Below are experts of layer 4 (counted from 0) of a mixture-of-experts language model. Rows are named router (the router's row for the expert), up (a neuron's input weights, with its number), down (a neuron's output weights, with its number) and show model dimensions 128-191. Each number is 128 + 24 x the weight over its row's rms, rounded and kept within 0 to 255. Numbers have three digits each.
Before each expert's rows: "comes before" lists some tokens at least twice as common just after its tokens as in all text; "gets" lists some tokens that make up at least twice as much of what it gets as of all text. This comes from a sample of Wikipedia text that the model never trained on. Tokens count by the router's weight.

# expert 55
comes before: " and", " which", " the", " a", " but", " who"
gets: ",", " and", " (", " was", "),", " is"
router:132119115145088118131131148159163111144095029130116150134148108091118131126123095105148134081147126152138135101122104132155121146114159103154143139177133112133133138130153172141102141108111137
up0:153096180151158114124173111143159128125130175105176106117169153095080129149131125168155091119117137190171113123104109135136150089142142129142161114138137063126153128133157144147149141122061137
down0:132133137120114140120095087118165127158156164121129074105135128112142137100090101132128142141141146162092143152105072090092105100155126142181127112118128115141129111087073145154118092111116136
up1:107125153150161106140172123126135110135130147134132098112143175156132138121120108136143110155156078172107137119139163047103096155121105136105154157105080110147127122122140134105115107103115112
down1:148110101150112090143118161115099130125109075128130143114155156138106072153133163095119130118149105080184106116121129113119118108102162125178154103159103158147137087128112139119184127152122146
up2:119150143169141097120128157093140089130152128119156131116148107158147104135105164160105149168150114149120142142138176094098118137129111143112141142118121111135175132162141139106134142130123109
down2:086117135135095105124145077132155106131116115097147148150107137141148132141175133129130151119104115132147111152142148126120127121112110124096128111090117127127153112145163152125090153113101081
up3:101167112136166147121100132149119142147134124137077111104190086102163118117164162139152130124108120099160135113153101100131069158117124144082116120130176113122088141103111076123092158119094110
down3:099122099092087129144115139178122114112116082114134125045112133107185140104142127134088132138158116157140111095206106150148137130111132124126112130072130153130125110129130085132118133088082108
up4:124115086119124145073097142130098115115146114104107155141132119117141134161104107110148088109142090109113138146145117117132165089112139116130122156095100116095122166145148072147143155157106139
down4:158155099170114114148140156135143146142133148106137122063180105113080106165075156121055136109144114084172164137151105143158118098157153106144134113132142113095105122098132111102129112105096118
up5:104134102139164143113149121136117130127136156105115161108162158135078128182102177100133152087118140158069116131099123170116165129158131128122136128129128119142088117105167120126136132109124091
down5:133148115115114104107197126174132148166122172086132128151113119143113122181135118115116138125084139149161126202148103135090151142109126109115111103120109185129141109158136087143124097106137084
up6:121127161117110117121066173123135119157103133134113143151124157123077088126103098149073113146182161140147138118093116132172097140154157136127099127121124138180126120154068152121107111121135129
down6:075091132122174139136136142146162130118148069146166080121121129118105119115105107128112124169140131115092119091133104071119138131159112114103147103107141129088138120146129127141156120145119142
up7:162177081088135131162140138102119139119122103153141149133115150142175117154149144101096112103131121108097173130123171149127125128083125128111125127121118154131111111169117146162141144162113101
down7:123127143154143081081113113136139089127122084133143152127142143136129138107119138132153121129105153104108095127130111135124135180123118147131104120146116128143114113169140122156085132148127142
up8:169172201178109137128126109102162157139120147120137111130189110088132164124114114139137171109092130182121098118096145152126147133113146145142181154124127114115171121114102112110154115109105105
down8:134119101117097101115132140101141102129134185087127121111144150120148138102078082190131168123115143116132147174120086131099145155121123120177126140151128145134145119095094122169151114102102143
up9:115140141160111129153136149144121132117131110152143139108098152111138127118110103096165120148163126114155112123147105125131151141101112168123114105140122173161154139110141155158122136143166114
down9:081106128167155107162127140127175089129095093123119139122154141132129133109123118130156170131159142126139130072137157106134113100147104083148135124108135154120147145128127128124151151134104158
up10:140103087128131102117136106118116103122142155084206131109103129122141134148134120141121134122141087095155138145176147132159152084157124132107171135114107115147114147112078150054117140116144125
down10:117141139114141148116187094174079146111133121108141110139096159103126116153162146133134121139105117149128137107126118140121111087126127112107135070126101149109160142154114090133111131128079086
up11:121150108123122130171084096126148152117140142168174137152110104115132108138145094143071079102151115148094141133128137105140109166104105110106156174139131113109117167104148078176153158127128113
down11:106134120114103110116177122148120148078143134113152120162107108113110124186143106147095103095162100148150128198127134118117119134095138119093129141070100133137138138156162119159149103159108148
up12:149133107137122160125137129179109130064135145125118146122131110138163117124099109131129117140123082123082142131155116119181161112142126081117105091138112074103103142131190131142110203135118122
down12:132118109115121125140156151149092126116119130111161122124117087090133118125127130152174101104112135118150169150143131117112165098123112111128136126122116106112094142114096159147071148083118130
up13:129128115079144128110156131137160110147093150081110101179121112138111099125163157166100108145148174091118138115103133152134155114136127131126162136159176139131147149125124117140138170125126146
down13:120123133088119108150141103115158096107156169107135166110114131146126111120112061097123117133106101136115112128115153141112137111166098131182110131121103123110121139155137163156106108185132151
up14:135107140142145120152080157106114151152142138078131188095106124125145131123096141136159110108090122121168085133170130140138132121114092100088106094125133103170112192113125111087118128110121146
down14:164135126131122123134138123124124142128104162117145142124127128095111151145103154108125121122154114112069148134153128163108141116115107148081162091121108137157158132150135103143123135110134169
up15:162143074118124083170152141098127141149096155106119145126122159163160133143164132121108077136162136106116123111119124162134149141147111109114136114166124149123158134108128134174117121168159129
down15:120108167102163136114131160121161116123136109118128119133115153156136100090144113144144173134137123143135129128109125115133080132117125142131130138164152128112118106155144132182138137130168120
up16:072158149120107142106119134148095118162124111165163129121132071151108096120160168137131126143110142142149114113120124134161104112134084112128158118142129104100166131162112152137108126130137160
down16:129106141131120114124113121112142104114130069094133133144116150130103118133136098123104112152088148108091084165119136131110110125117152125114088167132140140111139153084149091094131138126122154
up17:101159164121108138136122111165134099107097122132130128118092173104127113173097134127093100091171126143105140137114079078155145137157128093104167124083128167179104125106086121132139141137124126
down17:140123078100092108116142113080125178118127172113107138139124092133106170122117139150094130072112112094108116163127143172123133107111152146136161123071100100131136159130140109156115120124140109
up18:158126141129168142094119138106108142144133133102061147098139126160161141129100120127134132150176135112136115108120149158112150108156100151148094093131117164090130160161130141106106132143142093
down18:114157095113099117123117085132123121143157175055144137102080111154125128151101123181095131083116134145116112153116160157119122127145107165126147087151155108121128107118105123125139135146123125
up19:140140122081114107130155138109140122131117165071090119138111117128153154119168132105105129116144118086106137154170141148106106147128097126147141095114142114134126125188097138152109150128128126
down19:116133109130107103138146138112129162130104178143104144112143110147130143156126125125197127109145130167085110145141134093129112160172106143149101096160130104098076173146146140130146164134107134
up20:125115146161139148077109135135147093110101105130220091117161143143148117118134147142126128154171135141125119120125118136134090154167125136124111115140127130116171161114098142111163097120148161
down20:119136079139123120150152146129136109088104127103085110133147155162141161153170189143124139145128125102186138184170150150109150118104094127151131090124132140104163137116134106095139132142115144
up21:146132139139137119111071137137176151128136140077115111127172151134127131122123129129141126123129126132060161103094142125116136145145137125139102114123121142140105166151143064111103156097131091
down21:158085153135145117076098140113107106156107119151166117118083102120183123099093083134169132111116150072106121126132079139111121104139154148155130116138142117122125154116066143096123139116116132
up22:073144114124131133139143165187162133143134120112159086120121131135115124089141147150152135132120095182133120119114140116099170164111115103156135164144167119063092090110135121128128085173171093
down22:168110120142127154139123133154134135124127137107128099125144176145124110144129169128160148142120129124100134095144154102119094069111133132154111157113128123113162090143152115133149124157173086
up23:115095144133142174117120138124182077145093122145111125170127169143119114114141083130127078151124125125158114109133133112135130135139113107124122187171093164106130174119150147117098139156161128
down23:085118143131121109152155116141138122092113144169131096110121129134145117113135132128141079144107108178147178162066132149117137130127115105083163104187144166126115113121114144120116109085092180
up24:108121168131135134134125172169106100124142111143161140141136063110143122125148110126140125150143094123117114133133157150133150106094112115135168130114158079150142143161130123123117128131068122
down24:145126130106125097100140169160093141087148135113132126138133083127123139135120109146098115109149148116110132148170118115096102103118163108120108159095162140165132101192115118129161150147137120
up25:109108124145127091112101133127137084153131152114125111141146121144084095132088091167133096141100160157169107126131094106122130115163134105139115142148107146180147130094045153135106109124174158
down25:155170117180114096086110114116080177107113142129138133172121105107103098148153095144103093118124142150071162112161122103134136146160088126158133142158135092139101131149114128157143181105117122
up26:120124126086108136160136137093142141128118101174147127155139188147143142124144124157078148110119098133125139120119155130113095160159093075102122137153183167105116115151112081122166116172121120
down26:097153165143132124116140151108138096141112091153120161153120123104110140123142131134088159148150138109125112084150133114116114098148144149138109125128124139137159176159100118120109107139159109
up27:110113173117089142130119137171107120103147123114137120150115147097115141150116102108114168065124132142129140147158122156141151115085134167153093069075116126096141107126145104122144120110124105
down27:092122165152196140160118113123140139143112151169144184128120126135107129139145129099127150164156158117143108155133113137141116115147123133144138116089136096111171126147167095157127127145138104
up28:109117172135157100158109139166128118141162152163147126143096150115140143125141147140166145119181109124072120129164151123147136112140110133135108131120169123130099111106096108109155172143157133
down28:103167144152124137106134118123085146109103128153133140155114133152161117127143128130142074098159092129118135157119185133085146157079126137114122128100140112133114116131174153126155124206116146
up29:128149090110144108129117166148143110153089109110146105100121102167163123130095173118103116142113118135166044115133093111161128116100093120159104107142112144111145119103085154081106127170132122
down29:101144132101080149134138174118099111139117140096125113117136185140163109112119105137111112112133113117120114138126105107140136143154136153142146097087128104106115097145099144101100128067117104
up30:126087136151099127154134111100101080136116141076062138143120087150131123134165128113143107145147114133093138110133146118110105156122113136138103124139165113113170153124153127109149100141122170
down30:154105102120121096126119140148134146154126180116152132097112092064095152134112137158146135133161166097127111149164145142147146122116105127128113145182145142113158112135070139074139152104133153
up31:134080099096140098153132139143154130149082128094138148092101176119141148131109113145138081110126139068148107111119096137108060161156105085126106108131172129141153115122111165118108108102144115
down31:111135136136121108136105118110121157130096112143120164152147141146153204145145148123106134116136109113105140146106154121123129116116093107144114124145127119131090106137113144112155161138088142
up32:161124180179118091133139092150160105116125140096148140129130120158116180111144099112114093139187083170148148123164122099127131119093136076139122149122113139135164153126146134104157107160134149
down32:170183134155110121173122089162104105117194133164138080152150143135084102113152137124114148141080144150132126174152145160141161107150112153136144096098140128128162101087107107139112119134123115

# expert 25
comes before: " of", ",", ".", " in", " was", "'"
gets: ":", " season", " album", " team", " years", " work"
router:144091124115104152103135129141191177108172063163143126139152103081156130121115107115107170070126155121132132144142149159126135117112148142174137105169139126130112107137144163128079140118115125
up0:127102113105129123117115161124152108102158129121129128113126157134140119139103119145137119121145121109122129124126095085143127111069113134118083135131154123150120107135114138110099123129155111
down0:165132099077176132161115109170131094162126141108119123127129092124134114121141165126144122133140121134127122165131099138101180114123140110153095137145113107159117137113102137148142136098155147
up1:132116179109133145118167132162176186104176121106140129156144105088095110126145130127128133080035138116173138140108146139129074118088121134147146140142060124140096177099131102114116127096121156
down1:138107110143081109137137112112120133119138139148167108091174110154162144113061135112117126107125108102152150102104131108139095103159132137109139131132107162088138123137147124124154147126166162
up2:130148154108129153115147171116131118138139156063101176161109144112107124137123131117157109145117109115147213112135167142154130171145109125109167146132127089144175102108180167099169118134129077
down2:169177138137127125162145108141117122145125167162161158160061124082111147135101184185164151130148132125158151093162124159138104100117127131138127132121103128121150134123100108128141081085123126
up3:093114111143106086161112138126139128139128124112100132128115128114092109127137124122111142093123137122139125123151120111114142114125127136124102106135127103124132111097120178115129089090115122
down3:117170100129111132111067146165134162110137085150171147179121128092116147129131141123099130126075133093121130115073131137138097139145132130130164138131140128093094158119161125115143159175069118
up4:146149130149133119145163107144148129106156111095153096130109165110149162139140130143122131142154114129109106130142143085098121138098157095099143167179138117148140131097123157098141123139128116
down4:116158114122099113167131141146136085083133104151113130083145095125135130074158114112111144153165119143120139136140114079141122132104106119135104130108117071141090119176086107118106096150127109
up5:178169124153112125105141142114168130153121118133104126191187102137117146120101183158115122109123136135123117119131105110141128102087107137163125162104148148103150150085133177164079114142119135
down5:106057143079147117102123146169143101095109127129118103112167140097162177133130094101152126128096092114136079065156186096134141122164126121106135149131112127132132146107120114133141142160103141
up6:137096169118111103129107116130063117149181138083122117150140144098109104149157162140118142098156103116144137126136149153159132124126135120124143133122137114098092157122084165137088132158105119
down6:174128134134143176159127111106134121131111136121111112098127125147140146119104133118129097115147157098117088140101098097156141109144107162127112140116134139113110108146074100162150124098101142
up7:132130145126153111091144098106113079138105158116145101088160114136142120185129156094071149107089142119162107105119153111131138161133136105082147132119109072113178118138138124140111123136091093
down7:143127167127151181141095134135111097168130121114127087089115119110128132104129122121117114134185117141113123113122109136157134150095170123196136170133179096092100155163134140119163134100140120
up8:093081139125106135106110097086147097096121144112119161157111128149142095133170123100158094134165135099138185107163158153145135120147117143134114131136135140135079092137129117146158099134158124
down8:140119157120126125122134139147157080136134129121100110126094122122158116129125159099140136117126112115141148113123140143117150134147158110167168105147118130128085103076142116134120153109152112
up9:158129109168134083168121097134135119152123132144094117115164173144139167101154133096120151129122124192145133180152143165132131117101107106127132103138132136115182141148148164124163094131114122
down9:133126117118097097139152116140123143129141135113158101065123171131103101103104156107107145163134158116124093095131147152115145155097140131121093116154089134109147124141123119117152109129147119
up10:088092119156127130082166146112158099147111136099107141153158111103130127137153163139178112130107130103142081098134141179118074130125127102133154088162138098141125117101128145096117135156124156
down10:142096104178109093117152140128121131107142163114110089134152137108123146135115134147092152178100129094145149104073138149123145147116121129108144103131088135162159154130164104151106127115150131
up11:122144092147095129138131136132157077125108123091105160124173118080139120135111161096139154086141114148120118109154146134164136112097181113108114122115112097126129094116139149133095110134123156
down11:096144141148123118186145097121145138118171117133142149134120109156176180144137090130147112142123121135119147155131111135173157130108126112110101093161118160136161163158079153104145116154130165
up12:140140123130151103155108130121134111130142146088132140186142099117155134151148128173183095174086107085167123151134118100140133134151130129133087127146124118137113091137099126128114137106151123
down12:112106167135168136157125123098106128111148085137126170122151129106097115110113115101149115159124143116121135113168114096143147146144128095155084141136088118095134119119137107167101134105128096
up13:116136127112134116146154103090140129094154134115115110117131129133155110164163123132125101121158183075111144085165159118057115163135109121151117140126130100145112145104108161115136140144120093
down13:135110136117112125083114161111129134128092129139120102124155143141137149159142113127113179154122133131081117153126111110131121102160127116122137135113131153103119117105119147103119127167105083
up14:136117109118119102109113133136118155151120138061138138097129152175164142133145112085124111109105109124112144087131115143101111113154146138105128105145130150138089119108143125151158156160141141
down14:096110124152121120102141144150168128137125125085131129162134119153123125111167163155101125095141100136087151132152106171181129128137087143132143136140136151075138089133113137130152096161135182
up15:118126146135117166126112138198118181119119122099107134127150097109156145110187132099086150118143121143129200095180119102107134133177136110104134120130104114155154171169077097123084123101120133
down15:092105138121080116100142115109151107144151173134137125119143120139162128107128147096137128185151115121124147106120120133107139126132116150095131174127100127152110113131104147121172128136089152
up16:162128154149134097131109130102112116115140120143132153088126120160120140093152092093104110109142114154104152113160127148116133093088161104112110121142108117120147127161140091083110125110125126
down16:127107126156100111121123128166119159089096129104156157159110123145146124158102136160116137165093148112147138106134104157149113134166132169155123117177149130119186125159157113107145099128110146
up17:181147147105137164150077135126103143102154117166135176146099129139144162128163150105155150136144123139117179130126125173160106131092124120132149162161094122140121145138151120086108134088115176
down17:149144107151104162076112142061140131154108125122125151106100134107131147096147120127141127072105131096154076093051129134115176105052182180135162112106154135119121092154127130143139159114139156
up18:145057150137122162114114091139125111151125075121136112123093123097133157107113113084134134128169124119096142140117128105133107149150147133125158110100082103091134091116092114133111150160137080
down18:122131129151142129128122119107116156143127125133127123137129103110132180173130109133167132147133152115117081127119119102083140137179105113114086137117077140121164162172145136119152139118142105
up19:132138153121109092139129096102108137119115098173137139084148157127126109129128084116157159144166156131168098108117117092085098119124111123131129154148104139153146160104117176114085118122152168
down19:136129174058158129121094163126114081122129150142130111115149143150094115139133096162091118119135102170137135144170127119146085125131142118095095151104117105187114146114144138089119166125177115
up20:111095196130130164095100137110103120111097115135159142132151125124169134135127137124144106118118122194107140080154098072137115038117150127155140157118126109159120157096120154162096139106135136
down20:114087113121138140126146144162146121127123135117122119144128124157156125101149196131120086117129152105160125134175126134077156102094162111122129141141094108091154145163123099115161132106061127
up21:137142137131160138140125172120125096100144155131114107099139118110183113116153138142096129137134104138114125122181106121108105117132133152104144154113130112107118103151156163142196187104100095
down21:088110147086152144108150106112118123114146147125121122128089148157111199107171151121137151158099103129134135143136155145098146086090118097124142122108152171128145153115150117096133148136137161
up22:173089164148112101152137131124148164142144124126114125154121176108144086135141126117096160130176113122149157133094170121124103109115182143136143168149093126146135137071151169158119120124139133
down22:107145158085099147126124119149139103115134113144109087105089126174069134142099166098143103127144165137158145112156103168113120131124144126121134128111170129184120123129092108135097129131101112
up23:166099139104135135123120120093097160126120118149109125091102187160109132108119117112130133087120150068158156161110122121149123124089140151084125144126101142134098146119129143087088104092138161
down23:154129117106125141135154132179158110186140178127147116118111161151111104134111083127115111139093170153081145120119163184134121121147123133137118134128148122121102132107116106127087156083061134
up24:144089119151113128130137137144140137120153099141115121150115090108158126106139120131126112099137101174132136115114149125152161125131164123141110158119147136126148121137158126135094171129101100
down24:071137094094111146107134135117059138116083118142136105118105073133130126125101167096143148142137129150132114138132146119109170134126152113139125124133163076145150197125092167138124176094138139
up25:133116089094149128136111152090113143097119137150167143110153120136111131131110083144110088100117140171110137142097146046151113121120133145144153132128126148172080121143127086114120102117135085
down25:144122141126117114115136122133138125155155156085145126144139127140147135165136121115092135130108130176112069158071123157129106123173146130092154125103149162160117192116160151097127134114119141
up26:087129132100134155079140147116120116137157143152076113113148107163136115159160152160116147138139137127104122110126130104097093110129095133097083148174152099137095147102072147170100167100122154
down26:165148134102141133105091132113118158119136184136144133149115127128131146139154147160115136118113123120106115181068173122127108108125123107103162118075099115116143154109115131122107146149144132
up27:078106103129121137132102187112139121128083143124116121152107127136094110130130177152143159162102114135123119111135130153101142131115110143156135126154168124128106175141177106128103161103145137
down27:089111107144114163159163137074136126119141070132153145129124144104121088166108130119147154164109136112118137091134096087105146126107159163130104114169104121125139105057116088122097169104083135
up28:133142176151163132098157148162135110145131137120120129138145103137137117116145123135133071119135132143125097130142100118111113082120128126139118156160139097141126149093135114087095184111134158
down28:128138153141098135140129087116079156124092129130112121137108114146126113150125142118057095155139119119113163168171122121174130130099155139140109077125173167138151141121176126120158069106150116
up29:127116097146141147086145193118142109120151173136129109169155124156122136123142144121139085139105126128118127110114138151100092143122115136109076148132117117138091125116136146084150155167105137
down29:145160132130111175131137096136126158163135067127167115151141158158132099079137160144149095105112134135121133129178102107101107109157129126182109108125106135147113083106117137131125196144117100
up30:139066121105140090132086130105094137117116155147165110092138127141118136146172143122135097135182133127097151171094160125090162112139116119162155109129085094134111137091138099118153111109119114
down30:116098106111138136165122120123119155102134120146155129117154146102106185147098088131162127060119122132128097176104146098124120149095109132118133118169128139151123117116158106139119120123150097
up31:153118099127117170128136121127115117120144124104128186170153087128134092113154185168159138158121142155145134090142123112093141130106138131127110088160133111145142105120138140130136129107099114
down31:115123130135193134166134110097082145117146206127088086095148158155085125138116155126102145109139127156149109138083120090156116130113119150068136151148140149127166183159105120117101135149074156
up32:130115110121138142155092129116130146127137127090148148124137116111122113137128137081186117132165161120117132102169119069100085115145138085099138095141148148095148096147122076123106131147121122
down32:130124110093112148103137091139134139120112166133147183133085119142122163094106153139168110128093127175162123158156125176149146099100153142165155093128168114122144138083120179150134097128120176

# expert 70
comes before: " the", " a", " be", " his", " been", " an"
gets: " and", " to", " or", " as", ",", " but"
router:135110143120114166116111173144140111121133095125128148164129115090135142117108106096151114117129091126146166129135173121151119146127151108125136125161136095123094131141150135081101156126091127
up0:157094131114068157139095197156126133119118147108075143118082174124161149126087099139111107098132113070107123106142070101155120102119142086127123102134099144113140156108130092146127132122143150
down0:131130127097113141156114151138139095132124155093105154147121121113120105171100139146103143116112114082159151140128121153148189136139130085123122126064126113125123145144112161125135130142120147
up1:132124144132106163096119142152164127145119142187184106129119146119125140133146086124145132129121119115137108144140115126113155158145138130158131125062137128141078149094112167100143121121101100
down1:120147089124138116102134131139136132123180156128137130134147147138120117167158131174139141137150109134128160160109168128095121156125115137127125149122098129120144113144122152156140173119112179
up2:111141127108136162119103131129112135161102110132147138108150115138133181122150162138108154156122130143108165109116165120146113136110150158102145148130092095201163143149100170095142155173130098
down2:088093142111133142117156066128132084128150101148166153108142127126135174111136101136159125175117133147129110172135145090112088127117100136110149084144120124161112117135138105106130156137117123
up3:158117150119135139145188142117087098124086166141120110127124138120103141097121197136137132142106117143133050141114186135100147158144108119098129164133131125083131118151112172127150111101116118
down3:105124112107102121105104161136136148139145097166115144164142110158156082137136088118129094091109159126134139176151120123103118145142167123148114123134115129139138117125120124121120125084110123
up4:126121187147123084125098149149163159110186136103137133164124143126156109146122098153110132134140117117128121120119146135106122136139125179111181153148150159145128109129148115124134146116111116
down4:138107124100143115114130151131137176130131162153107161112129182113129085096151153106112092120137152078095103096065134117110146140130149121102148130101155112107157128088134150108074129113144102
up5:121094132131127126114150137126137152157120120165145165141158106163128128104131121116127070129084109137169147090130109110155123127151104143120108114123125104144141149096108121124120152113130124
down5:136132125156114096122157104130131137123141125117134092092085156110102127120125106149120145142148156130120083085130126135144129116100140122165118145177163146181175123137154096142120145125117101
up6:135148162105146140138105090117081129123156128092162093119090120118117130138107129190163111133096113106111096118104104149110148141167133136106114115149182148181100115140104117149153143075106146
down6:117091124141130149128122144109161158105135134124130131124110159070125113141155141112136102101121150126092118119189092130145093130155072142125105139141178156113102125106127140135097107152172120
up7:139115181081156126128116140132150097119154127169116134145118137105167096116130118166140116128172097110087147147119154110164165078138125087152157113111131070103129160166158130118152131126110143
down7:166113133128090137115131118098138104124134165083123114131078149101116108138088113105163140131120143108123121138069099146147140117110135167086141143151184121129133153107147150119124112123178126
up8:116129086097110134160132138099141067122129125140153132159117086119186144114145113106159113128116129123143198161124118140101160141103113133193112126123103145145159142161122134127079086129136148
down8:151119116146099091178166134142096173121131136135133104119087085151128143129169125127158113130158145145108110130184143122110136171080115116182153169147123122135139063155118163130166098152134129
up9:113135187117125119127083098090120163133122144177099127156118145106118143119123121117165134125101092094118123176129129088097131171106122124099107114132092110133115133139110080167136168151100163
down9:147129087111081126166098114148169183149111172132105097133160117117074107121151135114109123114148144081180132155143111103126118161161099150146140153104149153148133113104124164127128090151143146
up10:134095146104147113130139175132161107089133143106081127142104133138105128168134107118149131139144102135133149108112150130131108131143075152149147110151115117135125143155163166078148151128149130
down10:113132136152130128115155114119177117140133150118116118169093131098150098134089163122098148142109146087131146086118119107111093136131127159095109107150122122154117121142126114127110102124111111
up11:160124124129142160144190131156140097146135111129149112127145119177111092094131101137097156118169172148086110141158105148104116133126127147100160113140144137157114153066140153135183098109136153
down11:075099058168109150074114139117143056140114075108106100138165096124122119113168147158089109098128101122107104107112116143151120100120123155138135180117143138125103203168104127147145148133169154
up12:143120129114128153131150114083155122175126187166093189098111155099096122152081156132110125143136114134111134118107152144148091152154143115160124102126123106132135120094149182097140107127135160
down12:123162156114130098137133148146154111095151122135127134098146118108115140124131147129110154126076143089130161117155117077129133123136100095167144144127169147103116139138141137131113151147128133
up13:132163113103135120161172111130114114122094175140133098161130147155175111139101139073113075137153090095127161144129166153148133143117138124168140136120140132095102075127132122143123086156154106
down13:100160098166174115147117114150148147155096131171106132135120087106085096104149114113118125094170153133035128131134100114110126161123104133184133170143102112162083167158127129146117100170111090
up14:138110204136119131113160157109099113142142110077164116136126120131145126127160111141155131131122149120138124096122120166149132118158173077104102108154161124144130115138156131087145091108141084
down14:121117106140130120128144092138139169116148152119114140146114147085128182139093143153163097135148130141161117113172145132129143132144110135123122167089132128113117122139122139147125115079082117
up15:117141073149105135132125155116121084130149136099133152148116119129113129136134137171140095165114129107109125099125139129117133136139112126144107070172106129112172144128139135145076165140110165
down15:116126133150151086138131091117145130115115107158136125128110121155130171143155100111163153138116132107139127105086134148138108133096121158167108112138108127120106140147162118132147123124132167
up16:114093150133126118123135085155115116091129115103122157145111137140135156136107164139121155163151091125142136118127120134111123104106108110111125121125144082101150107121144146161157119101174138
down16:133125148080123092082129118091123156066125163094156123083150137167120092166155130117146138159137142095112158152100168129126132142086116149103100116118134135078108134093132103101134123127113110
up17:132174136133137078122099167113134091158095107125148161136138108122090128124133160123176115165156139126186130116153128120152098141111099083129118123159148083155116122122112101124118113098144196
down17:142154120119135127123137112118131105102150166131165078131126113166145119181160116120145127118149124143143122125136121168110112143141132104146127130146100140183127136138155113156113132092130120
up18:159074118109111115100113134107104158132090157129141136136127122134113142130172151120105125137095122127083108082096144139169115120177121154147083166151168128171118140160147111207153145104110132
down18:137103166149132151130139093137104115162104129146159109150097104095124115131121071167128182165111145153109106115129116119153134135149140073145086120155130128168161112160146136097153130144142122
up19:121123098115118167133115124130101074130164086139142102155132134136159121114085110171132093142120126110131122126120131049183104095172161128158099138142108093126102122084129160144102116139081107
down19:124105107118109086106102157136165145156150128112149177124119137113164137176134117126169140101126138124144136124139120152118123117125103167078133123081099142149103119140128141127124122145102139
up20:119134137123137135131153140129119128146115151143112130123128119105130170136126129167153147126140125078108136131126112052156142144134118135113107119074111106117163140124086127132107174132123131
down20:108097145132175132118130084152143184153092126151122106136125146139127100168101118112184134133121155145121093109152101065102118128155117150126131149131088092103096138130111124123126142151145085
up21:079130126128119147125178108118102133154117132128108127114149131125112179142101163108086132111120153098121132150120136120120142139114126171168135129141109166154093138143163138114104149150137107
down21:170100135203154090144152109131122165134120136114125136144160103153126131111150137146081140174123113100077107110144147125102140135134145119179131155154128141102128131154119107155138135096139145
up22:133159150105127136093083112089124124142108099116121144118122142153129154110113113165149135150174155133133129133102150150122141135133109152127133120168157142121118106147119128143164120137153144
down22:102092124105134123116101105095150089127112101133107118134149159142133124139106067120166125099151130137140122124101109125079112092174129144134131107189140128129150085097145120161113122135132109
up23:150114120133158119131148177117131100142126124127107125075141109136159152117090112187122149142200122127146143138076137139153166147099130122137152129153127129122116087133115114111085108148142108
down23:131154130140142147099145090143085140132109171089140115120084094081154144107156171120152125147115095128104119108179135136163128106096118109151133129135139125110167134188126134161146139120142129
up24:122070141098126141139159119116099123136134137097183112121109124144085132150114121170162113152125181143116146131160112104152116118130117116128136152142143177148109085162111150123067106142149120
down24:095096159094153111137150110104106144161115148103106135134118127137123095129125162131153166178108111140129103104099119140158116134161111158118147139145114122113114114104167116146107137181114147
up25:148107150091114140122058186150116070145129152168171065136147110138116083075142081112126073144113112128129134123100164135151125136173121181126163143148151084114071088165126129078096132148135127
down25:112139089140089159162133122132151065138134147143119139124116097115141115107129154127087145084140097102185168104099160154160140127171152132110115134110125129149110134138139150136162120110095157
up26:174080123119133126088135128120117109126134137145112098088115177096151131143146134155166185102156108143139149105118125121138093147116149095102129101163141146145134126104161148144091165107123143
down26:152123165108150133127153115111144101123112150158129141116124141151123122108119142122135111102115120133121116134138090131121143106134106150114098176127125121203136134134107091139173136106197158
up27:113135127136122149128143144110091127156156161120171132121131112128101166132144120154122112151163109145090183131141137123107145147135153120126114160152124112160104171139107123126128150118116108
down27:116104135117141125069091127131120121158126103146112096100161117145091139092143177141125112119133105146144126133143089122144113111115134135152125173123146114090091122143146111102151154148082164
up28:111108180140181087136124131113124101139137128147107146153100122082069169154108069140187129127130105118162120128114118095168098116139137106152130103143103122152078119156160114109098158143155123
down28:156155128103114111146142167142177138141155078087148099068132153201146169121132166093119165103148101115159139127102151158148160119118118145117151163120157147111141166176101166169182124118125170
up29:139147154154153084143115147098111120142135121148137098136118165145113139141130116114165141164124091150154103096140116154127144151144096106133165108157113172121167132123098105158127101113064115
down29:095143182140146134115167132129125110114158167093139120137133143116159101127150151127120116122143111165126129165123164139120153131128121152105080115135164163163108156103163109154076155128131104
up30:157100125099136161098111114120148085107122121143116094132126146102164139110162097110160133150135104114119137135122150148171130116133128174145117067144125156124109100138147095120157109163155115
down30:091141112118122146099139156155112102127135129113144197111173136108137131127127082171119112144087117159140095168127159107183138106118138140110178108075149144112140071128095129146097100124138144
up31:128127160101150138089154127141102103166110143133101161102112116129095161107110142153118126140151145108120053145114152133156128112123139144149136084149090104150136137133133128122114127127132101
down31:103064115122129152129110101152084104109162128144089139097135123139092089106113149109119132146087109132153125127152136082159140159115133120165103138111109127085174104181178119149132119146138127
up32:157112116086137100130110107097127145158101158150081177104114156111123118126100153107169098131118124124157071150144113105142159120114080122110150176125131127121154145081096140143129154106081068
down32:119150135147079168134099183109105108098126099113076146089142121157117164130176105104118133150092141150120153183115169157097126099123155119101089133088119101141158083100153116127101132121117135